Experts of a small language model.
Size: 16 layers, vocabulary 16328.
Experts: 64 experts in each of 8 layers, 224 GELU neurons an expert, a softmax router.
Training: a variant of SOAP for the experts, 356M tokens, 6099 steps.
Below are experts of layer 4 (counted from 0) of a mixture-of-experts language model. Rows are named router (the router's row for the expert), up (a neuron's input weights, with its number) and show model dimensions 0-127. Each number is 128 + 24 x the weight over its row's rms, rounded and kept within 0 to 255. Numbers have three digits each.
Before each expert's rows: "mostly gets" lists some tokens that are sent to it at least half of the time; "gets" lists some tokens that make up at least twice as much of what it gets as of all text. This comes from a sample of Wikipedia text that the model never trained on. Tokens count by the router's weight.

# expert 27
mostly gets: " not", " be", " up", " to", " through", " over"
gets: " to", " be", " for", " not", " over", " up"
router:124118123131128121131111141136095146126118139108107112165160110098085171119161167163117114128100132137119178124140138185105075126112114118096120144131134140104118113159069125139118095120124125120135148135144104095158114123083142105095096127080112145144155130078120137170119146177147092173139121105142126116127114114148136139128150138099105091151088097116159163116139126102169080119168
up0:128181133127144099135114106142138116114119138126157138142131171120081142131180078106162155148114113141136142103136116133122149102111113164133143175115137146142126172074168119117110104123158133131149142137156100083156092138105138126116133133149135181138139094149171124127111118114152091137108113151135122138115146131124125165125129101088172105161102155144193114131146131080137108172151
up1:142103114082116134085156146173113159115123147119106105126140143147105105114135157149133163135142116113126114063161155156089107117118150137096116139148165113066115176143116142089121131138144116113137151096088135094069120166146120116081122132174139126097114088132126144140099128147127115157160155141131099182140120123117127105099159102150127142108128106141101129114164085171133126164128
up2:094100187117121140102121122128095141111126179083167183132099105149105148155133109128128139125097129140089117118132122113159099118164095136143149114151127146122115144149113112164172100145121108142133190113123059144108094118151151133132128106106154139152111119112081080119176106167113148137127082137162094140118133119120120162078110157161154108157131076090146118127162126110090115112126
up3:109168093124125109085131145123148113130104130101152119131149123086112151134108164089114134154121151129109148110104130078112158131115142111088113118160132129137109100123116152135139110084162098094175116123146113156164116112147144131092169125126124162112118145116093102151137113158105096108100175162144127148104099127132142104120178140150061109107135120091100100159109141109140096120143
up4:101120175126078120128072127109135127115133133074159114106126118140121131137121141103163140087115127125118139156117119131143089115089114137142141145142148152109129104148102129133142117123098105144135108106136122101116114120140112133122175110096071154150113091134125116136152055139105109157120068147097100140145107124115106116142112073127123068132112126068128132190123124207131149147095
up5:093127120149129143128131154123178094187120147143137152133166155128118148096162120150140093130134123184091145140143120123140156133140121114117106120123125111109109140123153133151106105095098088094140081081123162144150123121100132113136145113134117140130096121169130117149138123130095154154123141166145129160128118109121107105157153124083133105144126153141130106121102103149116110124109
up6:121170134142137098150105146117133151078111157127144102165118113153139091124154138119135078108137159111112088084118083095095121101143103125159122133096152120119090102130116162124153083097148108157135114105122132116136127163170150153107094114145155134155103126135108092130119078133126150145118079131092139128116087115120109107126170156158124169131121117114171134122107141166140144101145
up7:138080144122125108102139150137118095117145177145128168103106149135084102146122107151156142102105133108132136092120116129121190143141114135133147167134117132120121149143113132118144126173147140155142129182108154154179136133153133119111132151120139149113105142154121128125100123172110135163072126141153149163132118118174157157121095081128161121111176126135141142107107130132157123124098
up8:149144083171130106147121146117164117123120143109152137128085133192085131105120118139089149122159116123140123133133121103103121139182113115148123102124099097117098082141107123093113138167143132094108150100135122113159132128086163148112150113098132096101105136112116159122173150126164154139125128137145126128119154123161144154138143138104134124191102107117118159136111134121175128129140
up9:140116131136136141109139126103095137124146110138136126056134106145104162187117128128122108137136127132104116137130131108142085175110169097104135158132137089157093164150100128132131087172141110159152151123145154184166106154153155139161152132167124141128076113152107199137094130127138114137155171120116152110161138109168131150127130151115126139116165144154138141204147081094113104120136
up10:113108135098116103153184148112134128123103099114157148139125112150149152157134108082140115106142155151153084095133131153129136110111113118118161161154065106136130149102097116149102143110140119174131123147123110150117127122123146115107158127152128125138135108171140116108136120117127102125100138116159114120118146124163139145117133104104166098095158143125103132098113124064138094145141
up11:085141121148091135126104148143122134135109116142119101147167078138165121124099111139153144137115131126113152123113114125072131132136141126126138135079119118104169176114153137158186120137164093120173155123156158154087123118130109104113157148143126082137130129180106145114111114123140145138122094092089083145125157144128162104140160122125144128127129117109124138109154148155150129181125
up12:142132132135104112087103097140120174130147125150128075136125119140089091110079206146138140118139121138182113162098089116127163144147126103110113140145144140121059138132140107174150126142114134159102109142118136147111147120123132102135199134114114150144134152098135076154130113180085150098142142138159163101099120149125111122153108082124135125147119162162117165115094099092132097116163
up13:160105176154182090174143079085155126108119122117104098083137178116113136134135108152119110144159159126142131101130103136110091119156134160148153155111104064130147144169114138111139127100124116080175112107167107176114143114143113185151156162102142142135128192142136111159153127088108099136108134133115163131139059111121174087142125109136135095153126146168118144106149168146090121130140
up14:142132128101111140112130083146064198103129135115152083130126106126165134114165102142109135091132115156115161110141136162118146111116112121130131149117147092100138124160102125119144133147123112141134097134116135103159115132158130122149116117156124127125138112104092120114109110166113145119111178160119114088147104132150126147114115139089121147154115107163160128067123153113126099148112
up15:148116117157088155109158109093116089147130152084139101157138152087134152137150166146154138112132124122132112130115114153116159119099155109118112105144094110120119076129105137091131088112115137089145146131095150147124105138157090111097104163135119136116135112124114148140109136124099134125094138115142144109098105133127133111104146155142099102152148115101123163124133107113152150107109
up16:139143109109110114074172154135123136112083154129075143121146113140151145155135118147102063133122112168102139137125137126138141104129100101161122124140076111162104131124102117091116125120110130091127119155139164134111117119156120145128089077131131121127113114106137161147124107117148101160085086125117121139159124164089124126118152127146137134212099124149097147139162095108145126126107
up17:133123154162159161165107126192161115119172141139130125107179074098116134134127128135145164104102124140145151140122133136090119160138123110118128122101122114145111125147146124126183156121108158129139119140114128105120096130074143144111134093096119108112143124128129116116165137117122063133115154150142119141124143096130140148161127095163136103122105143132121145151161130098111144103130
up18:145120141143146131138153120084179124128091126129127091081146159123137107126161098150108137139121127106152151139116139138102105127111124176090125154140092132118118154089117134133120133168128139105147160089114149090133126122127095139088113127123107122143126072111118140163087156143143117106138113139159148111127134115131079161162161146069138106126148113133131100102151138151164074108131
up19:141069128093126116142129079141142112088115147120153114146144120149113128211106138142134145127133098112112072137130120142136139084145141161139078127149141148130133084105127113139131084078135131113169099171158117105141130131108127123129138115163110092107123140097091135134138151155102135125129106124110134129128136112116157091146118139129110111120128119150152142117157146150161108098108
up20:134112099114128155118109104121136188120160095101118139132149129114087124154159138133122132126122170133105136151064143125123106142113093124102094129131059104135125137166125097159117096151151129123104182101130110154153152135130105136128106158127103162136134143112154098142133141118172103109147094137171097112148108140123111131162123114150157132141101104141128128084093101133134136137093
up21:101127130116110129129093132128129099101129147139126139132124145109150129143171178124137159122175119137151150113135160149125166168153126140090143155163115142125139094100115084162128142095139109091121121119150146098110144146137108155105113116118081116098142130109107153092108142122152145173118098107080126120117132096164122139172082150166153180115157158176077126120111155058120121134140
up22:121108070110140124131105147108093114128120113120139198110074181111109155133141174133157125169170143109097076119117106148123129135149140128168115150170133153142106149142119142135143144092105120139146143108112119074111083126129066078122142113107125126120135122136124159155113148108112148134166131116165149138173098151116128155123156150098108123142131158148173103094138137113098105111136
up23:084119154116133102112094133147114081113116170099113138135133115103112129144141150178169135122127152152134129113136145134108141147119075144109100102118149152147143134148151097126153165184154111112124128120103121099134129124151121157157154120130129102165133106171134150147181139104124123134114136172107133126124092112099126085171153123161151164104122125132147111109109131153143103122178
up24:157109138130096150167129126112111154148102155102161209119169081103097094084138085149155093118158123108148082118140129126150126159150121128126101124084101108154163129104124159114134097153127115111111066102108121116170127118134185133161091163097124139077123107142100160125123140132155160109165126113135097136090149124123169137146128115071151107165136144124151086122128136132132111100172
up25:162166132095129107142161142163138113114179170127141148145106154125150106164111132120115121108166173151106150172150113139146108134130172112100173096128131146137096117114122151147093153113147096137101115134126155100061124147112113164135150109120113186087129105094128129143162085101103130156091132122129102112135125112166135161111137120097124153102134146154136114118136150175133064114137
up26:159136144153144147118123141184173150123173147136149097145126122090143104172152107117156162132153081146142178121128077149123120143131130119183131120122123125122136146133093124118138094095087163147113140162124130126135120120125141108161190085121121169141175098140158120133136178162126130175119141130147166125139134127142111121123113119098118124155112124143164114134104116155161121136146
up27:133144118141173115132102143127130124083146152132112117148138094153110158145110124138121137171130148118092110106108121137134116106107146120134128113143126127102158106089127212191143109163108123144163140141093120112134101134113149131140091165141111145106110127125131144123113139134092164125132156168132129146130105143102104139187141107088104107121120106101154144149154140120144149104064
up28:144113115150062058129138132108150097147148135114122110178112128110124111172125146122159102107144149068080139150115140135129115118154169094116122145152113132081109155161157121164114109081114145159140111115180128099163103157118155169114138149095133145134121091162104140139126130092136148146135140084143126156120140144127139101145098069100085096182122107165158144105181169121131101111120
up29:168091184148188121122140144146158160125131160159153097150083135160125163135120178164142136147117131113095122112096141193124152129090111110153170092104074146158095085137140128157121126139131099170134131130110151126127101123154120144152147124174102153145160112140102149127095112122183106128116122101172176133120144142084128119130101109110115112151141171133129132115136116151145117119113
up30:121126138165133137143146091092132140096138148181127118120133165163126132150147090106137134131128160100131108100075164093146089134106101133132110114153124129121101135122108172119118119126145128142146130144119173082148111128143153129108144107168118090156112162100124134149170074118163089119159131140101066099141115131114167140091103130112126175103114102084161166122107149099148104079125
up31:189099150136146106150080131125156117140109098133134123185169126102146115179137125141138123136126131105137143128123110110176104130120103119104125113129139134121088147115092162133114144163172114157107092173153156156136185104103058115123180135149125133089143145143124153150145126143131159141177142123104148130169099131113135176119164081112123108139172132131110103123123126144137131089081
up32:174128144102163109150112121095120095125183139157114123171101134140097147082152124133127165140148095153120143096130134123122092089100084086172142107136174057112158150165123167156123131137105128118134120151139147128114144099114101127130097132123118191161096134120102136080153118131145112137121146120163128130152116151154142159120153107112163135096133083153147116102078117104131118160126
up33:150143141137125116121126130137131152119171140080135131095131082113104096119132121105150064150131117098095132135089150165162137133154105144155161129121162124152115095129116101139064149122154122171147128122127125108110109147123117107138125100143173148132161081176147142156155119110144100132145158127147148147118158102151125127136101141125100124145153134170184071146108133130127129138136

# expert 15
mostly gets: "č", "í", "ić", "ș", "sson", "ller"
gets: "z", "i", "o", "k", "e", "é"
router:107126122123163150133135137120131129166129103128130124175104111124120122123147155167138127110104143110104117115143145144116095091145132111115109108094150129152122130096081100140130115140121126124152138147146124098158093103083152141153136083148096138168154085118127154132127162117135124102127052162151130117182113127159112174092105145088094118117110103090158140176105142145155113106127
up0:104138091127123100141113128115193114135154089110083098139138126111139123099167147118161133115096138130090161128105159126103134121119142072114131109155149118113173155093120139131117137116125135078102123120120156136134148159114105124116149153103133125068132110125123166154121142111082129116131171127146121150117144114144102107166132176125114119124113100105100094117113122113112114103153
up1:114099139155163131114118129135134127102141160154106128127117121147136148151116144094165108099176148126128113092142132093109136109130151091120090139111126177136121086153091133121154128156128110114118150132156142135087129069125138169126110122130174122146142108097142101172104137094128110112160149084199150172107062127131106120166119099157149146139148131152155143131114117137122153095110
up2:088116145137127134133109144120125098135126145151105106114137173106153123137093117120102102117107139182120131147172078128145121100160128161149149132128147135126100137064131100140128141128124116104120158133087128121126140139094135106129095137076111117126112069138163151100140125140110124105112167114146150100094119135133124122112079141114124125119109140050152113107166107130157136167144
up3:110155160111132091138126116121140122142160180144134100096112136140079156128088098137078110132131133160135158172149139081092121119144185134136118126128105139119143120101064138130115099107101126133134124138134135130097128113157125143143143095151137144131135152076134108147120104140144179076166149162160093111195149119124143114133122106110145045098098139123163149142175135122122122127161
up4:168070095133088141111092153131159183118147136171155076117139144157162126086139142146140122171146132156111123077152108170142154110093122105136138111133078125171114135135137093126116115137104142134124099110105128117129133118112160127130176094146127126149156113128103145121127139146141149161126126155104125097100144131089184113145102139156093138120077131142089138125108164135114144153123
up5:183200139124124156132077115123108155160118078119126066103117101094126146174130120099188112083140132128142147160147107154133115136100144131145159125129121123148110109114155130168122112102125124088194117123139110143095159128119139158161144101170091144134151140129150145140095165097142155132132117129132126148112089090132170136103096138061131126107113117117109137099135156102136158120161
up6:107116127037132095097121097157144128119142119097106092148130104124139141148117124120105112116111133132102160108141145146119091139155152116133122128114124129120113103171127144150117129125132167169106106123168142078145107115114172113144149115132102137172154152106142142162112138148132133078134118123137158150097146156144128106133109131126110102122127117141078153136120113197106136138106
up7:106101177126138111117145136116121146125134104151126103154127106146116153114159169115129144138066106067115127071100124171114113123165106141135134134119133115123110161141136175139122135170155148129152098143124124132083132098089176113140163138127130158134154139143125126105099175128115141095131137103134080138123107131160136172106068108155129125151101136125204116161172145115133087121165
up8:088116124130108092175119157119120158125066161103116111139110139093135095118145082103115141100161120085144088129121117126137091131149151120140096109114163141085162139111139127127151122166117097151109130128115132156127154148158160114116121076106137169116125099140134149155097166105182128103150116127157192148123115134157129134168143109128118137124115116143125094148175127121102135120141
up9:143175098080148112130154134142146101125129153162163103121106114146173121155125094165107141123148167148114148099132129148111148159113089094106140125111100144139108112113141118051147089110114123104092086141153144139115116113142146113163174120124135118131135129178142109133117121130124123146157102144129121128131118120092179100115084145140112109092163150079147149121136168171072138102127
up10:146082149149129096156092113099165151130104112114107167142169117090083097139103105138129139175116098118134149129084096110082118140139152120144132148095156117114105141157161102068081096137133141118119111144147090144136148124141124128105143123161117143138142129137133152167135148171176156089149139150168091134103163115133169134115153097145118145128111130115119134127115137131139128074107
up11:147140127124155081117110144095097109117147129153115138104139131106155158117179090089132125128151122074094146147163103152129158062167076140131112123120136099134138084120155111133127107134123120076126136132079168135129137140125114128122160110150130092129081136093143100117149132103095119113116111135122121135142148142141173120142125137086078084091150067190142133140091145144146130137109
up12:145128165111154150090150136129147147087133124159131162159119095102122166094180132135106117108135159148175111092109164137121092138132129102118107140175109142130164150120141098153080113107137088130121097141125176114164115089141142046134157107112102140162180124152114133158147123147151150160150150143113168132146118157137159114129073113109111126111133139124127119142128099150155110118135
up13:113139112145084133144141150151129129092110144110145112106161122119144143129110169147082106097115160150114130083129141138083127124137143093140125098153139091147127122094109128118090135115110104108166148126161141129132157119134145127106084087151098162107156116152118197124151174143142133166087135147155145111134099123105142110118131118151115139136160145132159101145133140156145106069175
up14:084118111125147120107144095137119156132117129096120124123132098171099133142119139131119133078124097120100121118142152157115109113155100139102173113086130133103140136128167155143118129125129126133113098151107120160151127102137113165151151129138122137142122093126096142121155118148073119150164187182126172100108102137137138117130146139087104108125119102152078156119158128101126150122123
up15:112069112161125167137092130154163135155146158117096123104119137165119137178152106117133083132139200097127135117106142155138118104114140124088170136143124120135103132101124083150139134140145184156117117134122132135108101090146150108115146102123147143100107152166123080164168098142151118077128118140162122151145137133096123119109122143158137117140121152141133143135100120118129128149172
up16:092142150141095134122093132168149114128108140129128150131150137131149132094136138134104150111125170156135107179159143118120124131125131128150110122121091126143069111145132123127140122121104106124131105123121167123118127160126117104128114163126112191080141122139132128185107136150108107073191104163121164139122116112155110144152118100170126139123117136115150140074152119094156138116049
up17:155126152109131136146124175187127141105170093122173124120132132111158127148137167119101173091128145161086106117165064134136100139122123173102111166071132132148128158100157106119133156150090116121108130147131091128155104139112114154125126089109128155150107151094139117134147143152159086127155132157151144148153112164126106153106118142142151118131093153100190136123122128128069078122153
up18:106166167117122105134117153140078100131126104133170114108109150118135109120088097137122118110159089116130142122102118162129108162144101164102121095109139135101148145117138119111103075162106120141122114119147124175135111130133064119145122149081134135171127102121130115151152125110119137138136095101148126062112119102115130128127113120128144163128099108140199119159146177179136110141099
up19:125091140149142103116102161150110138144123153134128169086139100125134084139160139133157154153086144114085125126100129121125148155105126096122112132131127127126132143135140147121156145150163134073107146147102137112109130134126117165118135106134110139115128120140111145125062163109096143171102111163132143087100047081090133143069102137094113175119063102152124097129152122133153164143166
up20:121123105141157147109084088139105154116110084134143138150133088138107118133138101165142161128181142127146147149174165091109154091116138113190118086131150123170087134109076160149117130135125109101149121144121112106130125136163157101123133136106155108112133162086159125121143166132162113158120064129136137133125132153112107129146084152106068123121099128079105154140121132124118119120137
up21:132173135140135109175122152101087129127117112140156132130125143103123117151155122139129114157076127129151081098127141105120175112136126138150151142141088134141102164111115129103130113108168162156130137141134145143144086102101139145164151083118100110109153133118210116152115128130151064151082110156152147124141122079169148149121097176098077160149140127133121121126085150153157113119141
up22:121108129123120120109125105100152126162109113151112128122112139119133120158122111108143123113106133120123173130181123172137134120140107114112113138181156122099159126160120152128179154145118114121128183184174108139137101076140146096161135134106134113118123130130106153149079099107137121168127139108139147125141086164108061118122108105148089122166156070102176121120143115140108146147089
up23:101097127131123111204104172161155144138124127127148124120124126137094144122135125116088106102116126143097166159137139127150142137121173079123122099170142131102096161089107137091147150159128089134105133090135126073102169115144113133095161130118142144128117153113083141106111155149131171110099100156194180133143130121109135137134134130113182114114111136109143143134159091152172125160125
up24:134156107140144083094126147141127141106145089127116135098109109122127099132133128131118121109093137162128142155159106127149128141120150088101166158090135130156140100175165155112123126091119120128149177115110144099141101128146071125160139149103130116111135158119145124158153111152137122104113128122135107109151164148108110155172126145116099143146115116119135108159135121121119127157131
up25:095117136155101135116179131158118117167101141140093159107085090091102141092123121131126158120108114156182168070160154124121144107106068121122098106192117089113133154129084173128106120144141126147101148104149138146115125164098131147151137135159134152165139179115163144099138150113123093114137145103155138108138172121112134117157158156105115081125159116145125131139137149123073129134129
up26:108134146111188100121129167123132137187132165106109153162165109124166113081115130126141106117105146164146114072151079153105146162110111106120131115139152140121115116112090096099147114139117149112159164112109133175130158107108146148163113120167141168120067156099141113116102118111106157129153140116139110156118113099123132118134099142169144139102099107105125164130128121119117110146175
up27:143165152085176098155131148137153139144133131187075145099103123160147092108095183158119121086156127132114149100130135117125118154120118112141096145143113132099109087152146121112140127128110153130157135149100153097140121108103128128141124097125101120102130124078130159138089146113117132113141095127159125150137162092121119112095121113109156112132095132128148120170131140175162112083144
up28:112139149118146101126131124118146135125090159124144119138084131145117129138108126122118146161113137160143125124125078124120135120096084114123137143127131105116122146180185143114124111143087106093196152107083138098139134098097155144113139185157148132103155122106165112098092112131098123149107127086106116148124115116114120127102121113115118121153101107125128114185126115109117151102109
up29:155154098133171084110136141113127163135104162141083162120150092124157105155168132118126112099139135121163134153159130129137103143095131149169152157089126132120077104142110088131109134110158171108134114126147125112134135127127155135135137120130122069127128128107134168106116100121137156124151098159118147124109170130107091125151105124101132129162088120174148137102113125103127098124135
up30:144147123126125080117101123153096131124104115092171117137097131119124137113190121117132110128152141141105152099123057120093121113099132107121108128103093061123113161134132172069129133125138104157126126107148162116102108177123152138127173119112114114134148128133098152123177119159103173121116105103112105101143150144145111088114122149148141151114132177128141127096120088151124132123099
up31:084110142119159101148121130123166128130150103101135143109122144088115137075122075110156115185130173100103107150139096123138135132103162107129119111126124087152120130106160134119138111099146149160104161158087151118117112143119135127144130138123075148127084168128165168114106125119132149159135115133110097119157118135111144122135127088110133142141140128152107161145086169081115087112105
up32:114105113127108115169173134112146162091110173125127141128134160145156166125141148127134157103130128079121099116080142117116118083121107122109149137165145129155139132130149155130099079084158143127166127115132112122087128167098096173140115162143104111112122135105150106130137158131122132139063093127152148183161139163107131151086137163143133137167123125053085138106155125122134115138097
up33:130122183084108128141158145148143133071133187149125145117108165117123136149163146149135133131103137136113065109121097125115125117103134150127112107092146129122126122108135100147140124175120140106144151134146122110117093129163098126154111106140158166130134169085149131121153128165105153150102134110169136154138135123131150155118084125152157116155113095126163177094130108145104107173160

# expert 14
mostly gets: "hi", "ami", "akh", "anda", "ya", "iko"
gets: "h", "u", "ak", "ar", "ah", "am"
router:127129130114152094145127123102137161140103111114116144146113131119093144118114121161112165128093108119137145115147159129110113106106138099115121116118109122105126094120070120143163112149097129110144152135131111058137109119143165091084137121124116133159151096129105162107097151130142119140122107141145130138150126171154117177135121130105104160151115116057134127164099118116151117100151
up0:147111134150142121161175130060130131117107103123123121144137110122103111172116152194113127150144149093091114131120139124163099149169110157128131114153110108099119117127128123099163119116092085100120147149126155110107116141115149129164104133092176122145114084114155092094116100111154126118127125080104089119158119076172110112125093139073141096131122159102166102138111150158115098173141
up1:125092122136126080102136140107123142128100132143140138083126155100116152112122113106113129149096140146125126118089122132132141139136132161127147136130111174122101151113135110110169064136103079156133132124118121130116081146132132079140153146120150120153157088153137142149122127092143114152172138085116172137149156120154137126135154087161151148131059142149133149125182150110115140126116
up2:090104148124117116118101135120155122129118136121114144131135118153078119111140165122166071122142127100100091108153103136094108117134094131156130123088088159126138133096130125091095161153133108101140153141165131115112154143126114152084109124132133107164146156099141089117112129124160085167141165142095120195139132097151148133142138143113119060143130115140106159132122096088104135114118
up3:120134164128131127109152124117113112095100112118144161107102140137116142137143118084178092105121125134135141102151123133135108181151102131163160149116101120150105135138115179122139096133107107120117143148115138125122077113127159119142105109122127160180101125103147103117112121142060107156117142166084124119132096117154120155105137087147110116113111104109104131162137154094149144182138
up4:139123123104096117120135145144101090121112126098068110119130145108140127132124115109153168120105127105153114113137107139136143151144095064103140091108170145121140131165169130084096127185123155164131167141156140111114118129175140131137118122126124127130172126116112153136077147125120150096136081128082120077158151136118113136126135160169090118126196100123104112110158108129122136127097
up5:155094175102143098144123064117164166116135112109137147152115120158129156160161103130103139143084104134136094116128147147135141162156154145113128146086115144115131125122108159127157173099160138112170113108121148132168115142113135138139124111108103093143122185097089116146119165123108131123172122149111169110114133144097122176150127141108086103152148160158173121169113140128084117116157
up6:111158155133127119087113136121105149089109123161113132172120117153138127170139101122150127087119091128126133168099130149110132063138113153144104126114137104092128160176076115113105148127162158067097151100140154123156150092086124132106157137102153134135143109093142122139122145125114150127095120103168130121121117105113145138101127094134120126135081146115124103094143130101113120097139
up7:121151134161086121103122135161142138110145122097140112135141136135165149147134131091092145082124103116112143127166165088141080143118118134116100168129132169053096082122124114144093122143126119156110080163139152110144095068171125129124125117132119093124130097111121121121111157124116086084145118118122114121116115139104102101118141123134159127135152157163154121112143106127110108125117
up8:120081144126146140120129129106095108116138132137104113138164142093140150090159158091143133116134142117133145126124178139159089105108108091085165134150213131102119119109130108151098126120129084097135143133140091131108072145118141106106159107163098127127151125106140124087102134122158169176137114088142163166133116164138145118151119115103114159118141148099122118152135124131136162129137
up9:108122119139108129136102115112113120160159159133131139134117082121107159066127125172123156158145142139104118141158144191154168116116129128145108153123141088144116111131124140126144127132183133132123151127122084106107152091132115106129097132148119127091174144160157097078092125123140102187199129104128133135116152147090136131104197104142129110116156149136150122142102116143137111099151
up10:111142130124167130114107161168139156136116119140100152139118121126115153114130083131119150133115145128139149142131125135147097135162097144144160128120147133147082130091128102090129094106115140156146155133161119158112136095111137181089165099099124131127143140118135117190155151116134133125086085108127121108173149123118109134122094113157109133157083138157126114122100137180117139093138
up11:122145116106111146128150136142166153098169114140112122080125107101134188148122096122175135124131138085121152123123141086124114173155148156129128106120095099125092130110110137121151108171130128121149162163088155101086119127124156113114139131118163110135117132097103125112135170130189082137140121115166097161125147146111141119134081102128162107146116170138055103109099124172147104178091
up12:126056103140128112128123160105149129160103139115129148153087123101098093100171123141111105149162083148147144089130108088142147163131129085107113137128128101147113159160119121115161090122135122109112166085109126148175085100118140161073140068120114121144137137098145131132142103121147120102139130106145096171076087132099134141101099147085150104069117151118104140134143102155131167126158
up13:146156144173139105158136148167129103125128145114120138146188156130081115125184146110125101107098145140141117075124139157111143096154125119103172173088158131110173099146145110101167119113110119121137140130139166134132084098106120173141139128066138171095133110148099150158123128114144148132144141110143139106123115130136101138120122122126141145140145103083137103054125154130132112129143
up14:132143131135105118120143143095107101115103106118166143149095095148155119138176115113126132131092109095100131135139169106132179182138144119115110125105113167120126084171139143110140088141153076095139106155135124117168157154161117099119107158150159098156115136159072097108136169130132102183145112107127120170165114122139118121099137120110088099099144153107107132163099122095177114140118
up15:139111138085124119107116103095117123146140104108096122119106135119114104132136105169141146120120166063087151098108068164128093152145121104145102173120099134113169135159187135123197170108146117138138124119144148114119170115121130083163136134154150147168096131121097150121096134148108152148115121129167125186142149132083111119154097103150093103163058123140133120150112121126163153154140
up16:108103113120160127112158138110154140118140111157103111136126128128100156103110145117109150139069157138132140169166137111141124112091153129096112151144096116107160077152135120161078121114123135133153123113154094187152123127133097116144120125138167111146140090093141135139127110139128131136148114114139137129088105093119121123112152148141135142128147103113144153093102117126096152129174
up17:122114147131092136143081119123141160121104091129142123153137120101108123144126135122140131126136161082124138120161142114124125136096157096127116176092116104164178117131137147132153075110162152136134152156171123127143103142116129098119116153144118157133102125065166125129133168136103104103117127114139123172144113145130093065146095111111096110135100125137180114143158176083142125122140
up18:113140130143154168167143135129107108158099099096101133101137119115147115188083060118128109130136149127112136121116128115130130130119125126079145150103108116130144146098138136129152127144130126067113185152133102100111175142131136138146218061121164097090137130117165153135100143080124155105102138108117111158116130153149131159125135118141106127112115143189125155122105115104148109091098
up19:111119113147154148119086115101134177188121132132105084139166107151107129143142111130117154139105133084154116142148150129097167114094130158126142103085139099127154124139108139150111148099101126168129150165112138169167111135139135137125167149118094128168158100117130128113109149119102201128152087138116130119083110149170129116126129118088170105123103069098133156115095122127113145114113
up20:146135115104141136139110131135114138086116132105129156115132150129145157127122098132155147121122097172150123094144129126113113107114091133134153109076086127124098120142104179108091094091096127117144188164147119123149117114164135107128114150135099139119097095168162136196148097129065108096153032090116146149138122121102162099168095104106105117135130155099123146099107146146114128156128
up21:145117113111143145116135135123182184128129138131137109146124109129083158140134103113108128145107142144106131118119109097136137078115132136194132125115132132129118104147100126128131110166123145132129130109131112118118123158119117076136169132112139152142088102138122156146091096174099152144162155108082097148103125159114090127108132136104111119193121110137108159117126171151160128130095
up22:137135143165146125150133135163098125064111127101105112154120134133119129141088155149137119127142133152108118107107120091101093144141075130117139143138098107123132109111146151169154107116144139138133128180136133112135125151115145166127131111114107113107155135112126142159193130102127136165146168129095162092108122102149111156202140161116122138143118171110135115168129100146144145175140
up23:139098165134109115132105120149111141146084091118169150083161125126140133089141140132140139123128117155156145109107098150125128169130128127116101119122085105134111124136154152110134119121182159114194062145140138129147160143149139132123128130170108149166183134129139081141117128118165128172131121091127116140147101107118118152149104114142121126140122129115123110120118138109143138141069
up24:146089104166140127123116123087123149105102164103152117090153133111125142149110172130116139123102081152105139111131150095142120131090117149122107098098148157097168092164125149166129125133134120089134101137137143119083134139145167116127148119097129156090083120128109126157153152120139093156136117095166118128106127147164129106155123130161132111112104088121126104129079144137187156107146
up25:121128107132124097145125130124128120091123124154147125128103139137120170169146076164116103123130118135153114138133153143125164119122103135087130133162131096123121076103139138124144176153118144146109141121174128126109115128125117111084136135145119160124156119143087135157136125141135125159090152152123102145153118108148086179160121161125116201177130142084123143131109168119129124139141
up26:148147128146147120116168166109127175125142146097136115116176106139134117143158080126120137065110113142106095129130168149125156107125150119133117134120136139122110117096166111087094101106111111095153139101106148152108163136162116096171133078117123135142105107102107147157104113113147080127117127144135128160153094114166144086147116142118127104062100107159137079111069118106149119096123
up27:085157128125139115097114113117109122164132109147100143127139133124111112098164118161124141161113073185151130149157084105075172139161089107112154136144131161089093093122140120108146109124121102171124107128147109148112137127164101139119148139104167144076130144113152151089140180108088111108093147119135142123111115112141128079161123105164119089118109111133136092132110136115135116135102
up28:114083139139133136133159134112171125139089176127138114133115116110112142141119132106115160112124122155133137142138183075137131127174147126119127077065100106128132129132127168113108123132100121118141106083152143098116117131141122162086089129109137181161134087171097160124113069111158114089134124080139125118127140116187178132126129089184093123119132111124105132156107132150118111123158
up29:121114129131145122145076116086154157134144122105059142097132121085105091130104116106159137167149097120155130135141162112135145129133137160107166164140105126099113123100140103100170149132118148110088120150139167149099128141164127147105113134127135109156126119134127117148130134103137147126119111129154135140161124121161145152130119132107164174133142141058177155118100067095139187146153
up30:120097111140130115140109120131108124149149113139113104139141140132111157134157126120138133116143146141152148146129177104103136122135102110108118120148126142132116119079144143144066146140127179128163132146114145115086110140124129207111098136117156127154105108107180147193128110097153121158123143161087138110138122089123177140161126138083138211125132116163122146133150127149187114103104
up31:112153144091123104111119128127179191138129147130123139119132097109167134148124143136124126098127120149167126094154118163139157077117120111092103120096162166159152114139132140112128112159147128132137133139133107083117132100125146159141180144113107171087104145108115179117111136122144131132138128135100116124139110136138127171142136144101143130145134123141132112127138092132153110103147
up32:158082104132177160103129127151115120104122126144117156117128111082155151114154158100171103110121074064112121138118092141147130112083138121138107124140140083110135115125136104137163136145136131102117162191125140145132125120169117171139134130098128147139127128118171144136129132129144131129160107133154120111097132150108131190129138100158093111115133113155141118100143133141126128134166
up33:143106076156114134150150124159174139144131142140112104183082127132175114110162116127162199104141166114112138139106149138100161139139106176109173131107114157111091101151120115124132127164134205110129174153091105162133162123119107122123108104137122112104132111131141165150104131157155119127134140133132147109130138155148114145140153135113139127144157106117165152106147148109122136142124